python train.py --n_layer=9 --d_model=160 --n_experts=96 --experts_per_token=3 --d_expert=64 --d_shared_expert=64 --activation="swiglu" --moe_layers=[0, 1, 2, 3, 4, 5, 6, 7, 8] --router_score="softmax" --normalize_top_k=true --routed_scale=1.5 --balance_loss=0.000433 --balance_bias=true --router_noise=0.05 --router_logit_norm=1.5 --router_bias=true --shared_expert_gate=true --init_std_router=0.022 --lr_router=0.00101 --n_head=10 --n_kv_head=5 --head_dim=32 --vocab_size=2048 --norm="rmsnorm" --norm_place="pre" --norm_eps=1e-05 --positions="rope" --rope_base=10000.0 --rope_fraction=1.0 --qk_norm=false --attn_scale=0.177 --tie_embeddings=false --parallel_block=true --init="normal" --init_std_qkv=0.0309 --init_std_o=0.00516 --init_std_up=0.0309 --init_std_down=0.00471 --optimizer="soap_variant" --lr=0.00785 --beta1=0.95 --beta2=0.99 --weight_decay=0.067 --lr_head=0.0127 --grad_clip=0.5 --warmup_steps=200 --schedule="wsd" --decay_fraction=0.943 --decay_shape="linear" --final_lr_fraction=0.0 --batch_tokens=131072 --seq_len=1024 --doc_mask=false --train_tokens=341900000 --steps=2609 --dataset="wikipedia_en"
Below are experts of layer 3 (counted from 0) of a mixture-of-experts language model. Rows are named router (the router's row for the expert) and show model dimensions 0-159. Each number is 128 + 32 x the weight over its row's rms, rounded and kept within 0 to 255. Numbers have three digits each.
After each expert's rows: a language model's description of what the expert responds to; "comes before" lists some tokens at least twice as common just after its tokens as in all text. This comes from a sample of Wikipedia text that the model never trained on. Tokens count by the router's weight.

# expert 45
router:120143133119144081127085155120148121127129150086059091099130137124157126106109127111140091155054151129147066051115160081165172093161102082099115091155070093138118106175118105096103063139106119134131096099156117181143135150101128099149141092133182128132204132185188111142121162102163178067131186141110083117106093142127123063195094119083104075145082159107125084111075115120093116125209070142130166107156121104119107130143110152166120128124118080108111137149166147147091091126131193
It responds to: Section headers and S. Wikipedia heading marks ==, ===, = ending titles, plus capital S tokens as in U.S, States, Supreme, She.
comes before: "\n", "A", "ci", "P", "See", "C"

# expert 22
router:128075156123100166116089033087147111089166140171121134133080072086086129190140125122169175134189156098141125119146134117150130089143109077138082171154125111129149149115172156100113145153166168142112086138128152140126135188135123159113156153145155120178140117191162102114201155082125180088121192138087077125193102123094133117145098176127120195122183164125146096151115098124092066119122110142104090086115162179114113149086099142096079125111124151187138135169137076116123163079084103
It responds to: Year digits. The second half of years after a "19", "18" or "20" piece, and whole years like 2010, in tables, lists and date ranges.
comes before: " |", ")", ",", ".", "–", "–20"

# expert 16
router:130135095115173128118140125137112125143173098133089139120134152060093136192173120147171148031133102147164112153132085129198102111108089107124119122126100126092188186086086124164102196117116094156160136153097105160126166105144139139104116119160154144146151123184106128149157122146165164078070110100145096107175117101113108059119116108147126164115108093165137160119168072150180112196089071149107157120182095156104112139139041180150116084153131162138077129144190169151155160136144179
It responds to: Clause-joining commas. Commas ending a clause or list item in running prose, usually followed by and, which, but, including.
comes before: " and", " the", " which", " but", " he", " who"

# expert 61
router:169139098112078123102142133140185199129097173097148155161118166125127108074115158131082154157119107126130175138163163052103096085112104196182087123136117169188108128139091132116118157171075090121078079114122116103101109105126164105161110132101146085138155106090151109118103117189148156157153167110130114064128089134179119104106120134097125116141126103157173082136062163103124126143156210080189111168068080147132110084167124057085128113091097181114179141135117127143118093153102097
It responds to: Numeric table signs. Plus and minus signs, decimal points and blank cells in numeric tables, as in +40.8%, 27.6 vote shares, and formulas like q1 + q2.
comes before: " |", "2", "0", "1", "5", "8"

# expert 40
router:112130126143130105109141138130133106108170196135178080132155112110097106130116126144083174173062094137132094128126088128131132126099161113095139123111160076172095098117122124150113099180137065145136201172112109079078144140077151127103106118183117144142117137098161132163156105112131120148105130143181161126141139063150114130135104089148180196174205151152093124146128210142206097089146171155128068141153131163140122171181175170097114066085144137183134174136149199165132132099170113
It responds to: Past-tense -ed endings. Verb-ending pieces, chiefly "-ed", also -ted, -ized, -im, -ang, as in earned, acquired, planed, Died, Lieder.
comes before: " by", " to", " in", " the", " with", " on"

# expert 21
router:084158139110099127105149132179109105141125104109150151173141114116094106169072116108203116131104149181077148169192107192158142107162140129085082116144126184108129141115123156094191124120168119135172143137093140122074162190142105185117116111137124113180101120156070105131113179102156119156117122130121074098100073187174158153102153113101150122146081070124183128130131148119168147107124101114038184104179130163162146082122167129090138088101105057157171138115179119100181126145106160
It responds to: Semicolons and table pipes. Semicolons and pipe separators in lists, tables, statistics and discographies, often after numbers, such as 3; 0; and Race winner |.
comes before: "\n", " ", " 0", " 1", " 2", " A"

# expert 41
router:104134154124123173128141116098123167115156123129167104083108152112055094145153111055170195161095140166168128124169103178081129178068176140141111134114118130083106150081120121138159143102079172140082139167112144151138078104122114101092145108211128094181192100072087145170136169081148106132066137154117163179153131148121131152091159123118116141153073137164211154142208121159118118134115131071139095151127114120118114163106093135146146122172127043103165119100092070128128152106138132
It responds to: Dashes and place-name endings. En dashes in cast and track lists, the ard piece in garden, ton endings, and institution words like University, School, County.
comes before: " of", ",", "'", " are", " were", " in"

# expert 57
router:141112113146124098087147169165086116095106106139135165068123122098092189118129140079126105120123168104153108139115118127177154086125102172172093142137129083103123123107130213074120108116088127123120054080147081135125121133186075189114125138181105141120098151071127108132100143093095141093169124146055140104106125139165105152100139131081106130140139170140130132118166116070141104123108107054161143093198125177137125126136121102179105075141171076079092066119120085153022149099159140
It responds to: Word-opening syllables con/ma/la. Early word pieces like con, Con, Ma, La, mi, I and the l in World, Atlético, Carlstad, plus Country in infoboxes.
comes before: "s", "d", "st", "t", "b", "c"

# expert 62
router:087200202120100123150156154101135113139127136189093165158122058145145125076108187205165224101132152102141133128178118133085161123098128102067149100117066145110142097121113132163135129110126122219143118074066137130180160099155144117098118170119113157092100134082104118111137146063132156105121129099139097166109184153162152117119182137085141101183124164162135141088162135081129156114134142097106099117160121099054135106124101119150157083114114081130056132151102133152142152160122145
It responds to: Plain space tokens. Lone space tokens between words in running text and in table cells, such as between a name and its verb.
comes before: " |", "com", "e", "ad", "app", "==="

# expert 51
router:144175113123163154081161128124205117193089177126149127118142088112148119190153122151120118145084151155124123092151146079161157127171100099115123182119131156136118157131155078094133163100078117139136086198130134113093101082132089124098048064121110121153176146090066135132156120115089106144067147093092147162187131131124155101133137146152118165179163197077100152143189103080167109136126157153132097146075181227137136138135159095139166163141130112161088121115117151132121062100138141
It responds to: Possessive and object pronouns. Pronouns and determiners after prepositions or verbs, such as his, her, their, its, it, him, this, other, some.
comes before: " ", "self", " own", "tor", " first", " re"

# expert 3
router:106079139166122084122119129081174111156144178135129146173159154142161120166110094177082087142203140125115129108084075141122177124138134064160122164102131129080118132079137105149129106147134102127105093102124118119129187153126094045134145125095162157157119124105114138128120205148103075179101078172161078200139120106129064068148125120084151129110164109089134097176180168129121141172121114131091184117163099132185115138154148176193122119167090128120135179118089071099114157103070157
It responds to: Plural and suffix endings. Word-final pieces, mostly plural s, plus endings like -ities, -ations, -ers, -es, as in kings, points, mathematics, survivors.
comes before: ",", ".", " of", " and", " in", "ide"

# expert 33
router:144146167107105210121111168123085172113124126117174149141106076125109066127208153159168213143110070103131135112105116159145133120145121096083083129125110177112049160152092127155097126134178177113114086154102159141147130143115133122161129143145073179155171087124142086174141164110181119059109214130146166133109136139118170140051166100120140073134105110125088132148063126140124102105132124180099124138106153115095122068111129153160154090070134104097119129133120145157133110181192116
It responds to: English name parts. Pieces of English personal and place names, such as John, Robert, York, -son, -ton, -ley, -ell, -land, -shire, e.g. Mitchell, Switzerland.
comes before: ",", " (", "'", "son", " and", " F"

# expert 50
router:129145152093197141222112142083166155155164171143127169122149196100158117176096092137124096137155112084161086168147107202128100130125073111089105088090146138220082078121097159126121151102128128149115158092075122141141117109099123180188182126167119092178137146115167095139123160177102092147161106134108130082119123105112099145131118127118146164067134117186135115125169122114098113112133105086088154102171083119114162128090076161130125118132195106157073158105100167093107100106109186
It responds to: Prepositions in and at. The prepositions in, at, on, between, and along after verbs or nouns, plus word-starting in- or p- pieces such as incomes.
comes before: " the", " 19", "ri", " a", "ten", " 18"

# expert 29
router:202132170159139187150106108087076132142051171094087107136143073116082109160109073125165130121107101114156144049106183127096127138140138098091129118124135106121124155106105084185085138148118187110070102129131127102159133122104171170144142169139144069163137142129096114099105126184152092092142200166074130096159193066132098113104106164138170088085119104111121110126177081058142163133141167137129096122137202127134098096110112147108176139084138139145184103158102110147098116148161161
It responds to: Mid-word e-ending pieces. Word-internal pieces ending in e, such as ge, ide, ine, one, ice, in names like Obergefell, Carolina, Philippines, Euclidean.
comes before: "s", ",", " of", ".", "ct", ":"

# expert 36
router:113093143118108108148137177115182124112117127165089137093073164185161127140178088136123115080112145158128147071108123107094099156090139107062129204155170145142147085124120171095199115071141201125184142101146176103127150169124059115079204095069107149095074139100086133105095123100151139194172137173117124139145136102122083169106096137178127129102115099101174119109109087169103168112123129097135159131146106126101123115086071177146106122175098171163118111160129141138088133192146141
It responds to: Line breaks. Every line-break token, especially ends of table rows, list items, infobox lines and before section headings.
comes before: "-", "|", "\n", "==", "The", "==="

# expert 19
router:116161124157110087168152125150149106140113078135165104160149029069089142085096090121103119145184120128131175116117072121151084110094110074108089122127135074113133045108157139075122073115079098126113153086138136099140163093101068180142106114150196136107162161167189157124121168105117065142078130160102126080198085167117135066107150082143152139137148142150131164159126109131188150115111152135158133126091086146126148141162188168138120117127086167136176149106112153127122092111145182
It responds to: Clause links, participle endings. Complementizers and relatives after verbs, such as reported that or which, plus past-participle endings (considered, credited) and verbs like is, used, known.
comes before: " the", " in", " by", " to", " as", " a"

# expert 18
router:128166063131104189092167103128069101096151169147131158133072146127108108115176133168143136085108166126041114170165136136111145150106160152115062152110144126152085104139163150165103143137127114106143147129133104125128100139158162106081124152187129172119114125076087068088146103085098068141126138078180124115150112092095111123163113087166142096111085137090150130142107102144108152117159116049148192213137178194187133089133137101096151071162070145127152082173081160137129146125113135
It responds to: Word-final suffixes. Word-ending suffix pieces, chiefly "ate" and "ary", also "ity", "age", "and", as in Ramsgate, beaten, coordinates, Quaternary, Revolutionary; also table-divider tokens.
comes before: " |", "s", ":", " of", "ly", "go"

# expert 49
router:151104130147113176127138136160060063130114110166107171133166099105138165103127077097083121158127118090125181142169087172097210116100107174056108132139112078153142208085115103131156157131104100206155120118147112100154109146188171086151087084121108158113164151108081196129151124086110104090127120174070189125092140147102137144096147150111119131129090096140174184124158188116158132157107131155121144090084103142149101141057155153093132160157193128141088153142114110148152167131131145
It responds to: Coordinating conjunctions. The conjunctions and, or, but, and ampersands joining nouns or clauses in running prose, as in "neonatal and maternal", "masculine or neuter".
comes before: " ", " the", " a", " re", " other", " was"

# expert 60
router:164072161163117063146125137108198158104165114144157133173170102113147120104119156104144104135116118099152128224133107231125171179132173138123103087101123092111118125178102126137184154133173152081141132115122132141147066165128061171144089173123129213153117168118116175138120149124110119140149147162142154098129157151171108177108150100175135111157088170098175137131192111132135199115090129145162141153155168167140110115118078110064170112153149098128083135072099133156114152154089124
It responds to: "de"/"da" syllables. The pieces "de", "da", "van", "ta" in foreign names and Latin taxon names or word starts: debate, Colubridae, barracuda, relevant, Democrat.
comes before: "s", "ta", "c", "f", "ci", "par"

# expert 46
router:155130111134122118122142121084140115219131065114083113183128104159169149167104175140150099117116151167107145121109105101160237199146132145174180149120142166054163109136129084047128094154106086143078057152116154142090147113159121111157142132131143150125127159167097191063152147092116039184126151110153157112134152129168120084150086116083145102086084130113088109112118113157149139145118089115094056118144097132130061144126149147116114136101121123122089140095112152158106093145114139
It responds to: Word-stem pieces. Stems and middle pieces of common words after prefixes, such as re-fer, part, most, continu-ous, ex-ist-ing, young-est, if.
comes before: "ed", " of", "ing", "ence", "ic", "ly"

# expert 54
router:116152134122106135074171115087180185088119099166182114120150169158105081178171125110114159151129157129146090118087118109185135115176154111139085105130114140159081101146144094129087070143144132124108187160115090120153138111162109150067080114117182153102112079116120126154115124101108078158124130162149079154139157152126120167115122173107161089111083167139093158123167154169125092171188084114129184103116056097115090146070130109187169160108147073160086171118105175191177134192151151
It responds to: Verbs be and possessive s. Forms of "be" (was, is, were, are, been, being) and modals like would, plus possessive or verb-ending "s" (People's, offers).
comes before: " ", " a", " re", " not", " the", " also"

# expert 9
router:114117112132143178105113101145137158105127135117142120101071097168063158134123134125133131069101107166077067139130134182149195141112127184148159159097095125110149111117103113127134091117142112119127102140171130166146135133153143090134144110089144156148112127161119102153191176082158092103111128106170131100164133126155150119186104127084164114170137132164101149107188070120177116078135168114176194093055123091087091096138226094151139094053223163126123108139077135167146094139143179
It responds to: Definite article, adjectives. The article the/The after prepositions or announced that, plus noun-preceding adjectives like new, former, local, previous, original.
comes before: " ", " first", "ly", " same", " f", " re"

# expert 0
router:111101129080128125142179152189062124136084192099102150092143095149107069090154146080153072130189138127130166088100114175155174124183109186126088113104113136089119136157144156112172132100152211122150177159124109129087131086122142109160114087188117128122107123086133149145093113178115173067116094131079143164080157098141108135179129166114134110133104154144149120088110114166118197133197135134182124116170150101091138129110103098156146123142125203201078110162157110115073124150134103
It responds to: "ro"-type syllable pieces. Mid-word consonant-plus-vowel pieces, mostly "ro", also "gra", "to", "tro", "cu", "he", as in engrossing, Pedro, microphone, customer.
comes before: "ad", "s", "ck", "ph", "duc", "ll"

# expert 59
router:134126126143135075135148167122113107163191114102143115171119158099089094153105150102096125144117152114128136150086149137105152179100177139138115087108152142143112122116135152196111225068099162135150186125114110089117173154177089050187172126146121121124117152155122089126113101103084130136180125149154099107118121110122147178119095143150150148056189146172152181141153072124098092123210127123106137142150086110167142135165108138125125071160164202121180101128083169102077115198128181
It responds to: Pieces containing t. Word-internal pieces with t such as it, at, ut, t, in words like hospital, theater, great, Detroit, Autism.
comes before: "ure", "s", "ive", "ur", "u", "ment"

# expert 32
router:112087183149153145124131134128057152127176166149100144084132154188167079126172143155156126147109166131166164154169128112156090153149130099114233154154171157168161124122104098091196155111163154156131137093175177145098107055088164146147104162118128091163163142162175119157133115145105138066134123074161069073169106094153149134090057133143137089170137102100130139100091117131141129165075144114060101128161103124082178137140156144129145104095146120150061170113107090133138130166108142
It responds to: Small counts and numerals. Small numbers as numerals in table cells and lists, or as words counting times or ranks, such as 2, 47, six, four.
comes before: " |", ".", "–", "th", ",", " years"

# expert 12
router:174157100131136147162107148116093153108114137175111126151142120158181154148055144144137170084189126129139136141096148114111075121101146129123148182135093084133170173136187164081085115114165160133119123089089147175091106114135121157126122148104056104186171105092118119111134104142086185087177146142104139106132103098145098110105135176130094149114074158112112118104104123151077120102160090097167074212137133152083051054174059131065119121153125128079089122127098118146160050137121105
It responds to: "lo" syllable pieces. The syllable "lo" inside or starting words (decathlon, Dunlop, Slovenes, Lower), plus "co", "cho" and accented letters like ó, ö, ć.
comes before: "s", "n", "t", "rd", "b", "re"

# expert 25
router:094042127085145131074055116099071130163095144117132174124137071065135141107067120080089123070154187115155158120076137109109137161076126127157152102165106077093154114132125119092116156116078112192102090131147137093158093190121063111104133159121124079143121160140111150099059119114157124160127162163146167138113113117137125117154101129113129121143151125135107135107161183102105064127152059083101140166080066136123151109107080125145147098070105148132109127124117138112097125239125129
It responds to: Mid-word li/ce syllables. Word-internal syllables like li, ce, di, vi, par, duc following a prefix or stem, as in ca-li-ph, re-li-gious, Provin-ce.
comes before: "ed", "t", "e", "rect", "es", "a"

# expert 24
router:126107166134111119129164125213154122104081120170070163109156117028147130102140081082163138171161152153093208112091054124105161161143080087130094130149122105137169139095160087101118131126109071182185181168092093151142129142128143121100147084145109088115182134171112145131132153137180123082144144115153180155150140132120188153134105140091084100072132161136153171081149118085142124183107115142155159133097120119133085192111113108126093165164160123194158135160107113160158128156166118
It responds to: Pronouns, -ly, connectives. Subject pronouns he/she/who, auxiliaries has/had, "also", "and", and the adverb ending "ly", as in subsequently, respectively, adamantly.
comes before: " was", " been", " ", " a", " re", " had"

# expert 34
router:159174119131148129120119086134147129193092114126162087104174108136128143182119105127135105158172121182172082164111138199106075148186116058118108175101126078123116124117123103154108185116100141160148074173121090119106124111158072095146113130119138176136105069164132186201119108079062115172160127065116097094132113141166190055133088124090120131079113084093098173149095107105151068148109111095107124120129101138182139092083161140143122141150187173083097138146136086112121128132108140
It responds to: Indefinite article a. The article "a" after verbs or prepositions (saw a, as a, awarded a), plus word-initial "a" pieces like amber, acoustic, across.
comes before: " ", "cc", "c", "rm", " new", "ction"

# expert 5
router:121094111186143134134132100078133152167147158090127098071169099148135136110161076136168141137074122146152181115077142101104086117127095106146156215159132141124122176134160075116135187150107049065078128108110175127097169090063183176156155087101130127137129182118170135135127173067145159147049108147129083075137135116112142142099187141131148095111110168075142079121092193078152157122137126098134129143094168121126112069109127134088109165145118178106162142095132142102135155144130172
It responds to: Closing quotes, ordinals, directions. Closing quotation marks after song or episode titles, ordinal suffix th (19th, 57th), and words like all, north, east, back.
comes before: "er", " of", ".", " (", " century", " and"

# expert 4
router:105156117145087071108091120098140130131064110088164153103128169103120088148169157132101136190150165128142159130171180150141118156144148113150113109102159120116151151167123144111072112118195154141109159101159050151137126201109127091110118087131091129083069088125093206109142047119096150112178097126088159114142153152100068062166097168104164131119097106099114138120112142168167118126052147175144130105175189205115164105127087147123104093138111159112073125109122147077158126114095126
It responds to: Capital-letter codes, "by". Single capital letters inside country and nationality codes or acronyms (AUS, POR, ITA, ENG), Roman numerals I and II, and passive "by".
comes before: "S", "T", "G", "A", "N", " the"

# expert 63
router:108125092123137167161165055173147146098086076170118135089130099073152131092167161132183170108105204172097158164175215134111124168097092147129208110159119150124188141159125113182095131116171132157091139105089136088135133165193129168173116091115120164161078142134126083135074115131154145160137113135157136112121101119135114156129170107101135142107183175091123157085152129161111129103106135092100147153104124073145148116124148157104166134098163178107169093105114110122153050144047124
It responds to: Numbers in tables, app/emb. Single digits 1 and 2 in tables, routes and lists, like Highway 1A, Phase 1; plus pieces app, emb, gg, imp in December, Pemberton.
comes before: " |", ".", ",", "ro", "st", "ly"

# expert 52
router:176102129167079110110128101151095139106184136068127174163123129112098146144087142100130115148091085135131179145142134145165179132111101175159125114120125097172164066138140156152125136124126101127152141146177209125145136153136097139096122086094133148148144142027086100113193158063169155144150168081165129208134097118042138132101161093132162162152056139122114133139112167138101133089113161141123164113079114097074068140149106156093105113112114187083099140159100120133170174068144148
It responds to: Sentence-ending periods. Periods ending sentences or abbreviations, often before a line break or a capital word, as in "2019.", "Mr.", "a.k.a.".
comes before: "\n", " The", " In", " He", " It", " She"

# expert 23
router:171145152122154101125147111065119162126162157124087083194108142149127064148150129147209139150143088080171147204127115094119124127133197119154073145127117125127056123135182136108153139165125135216130202113158137099140134163134125118051085127164125177134069144123102090106151168104117160151148141098151123188155103117155106089132080088103157124094100122094205121137126112130171107103110143149156072096154125145125144132083139135145087167169124100152132137146168102211122098125084170
It responds to: Closing parentheses, noun suffixes. Closing parentheses after dates or notes, and noun suffixes like ment, ion, ation, ity, plus percent signs.
comes before: " |", "\n", " of", " and", ":", "al"

# expert 31
router:110141108120096147145084167093136144112108081120114146133117164155136134143106114080139193188102167150167100146145151115157102082055142056107116148138095179170089119187115214067106108130171088176037113084123130131154117179091139114097149105125100094142150164137122144164120099118112108049193113127107106100146109140055137096095111108100179120108102118125101154156105126115084137125147162110180086177125158148084110107078175100133156114099118100127161072110122124105113072184137096
It responds to: Table dashes, symbols. Dashes, score pieces like –2, daggers and odd symbols or CJK characters inside table cells and sports results, such as an em dash for empty cells.
comes before: " |", ";", ")", "N", "1", "2"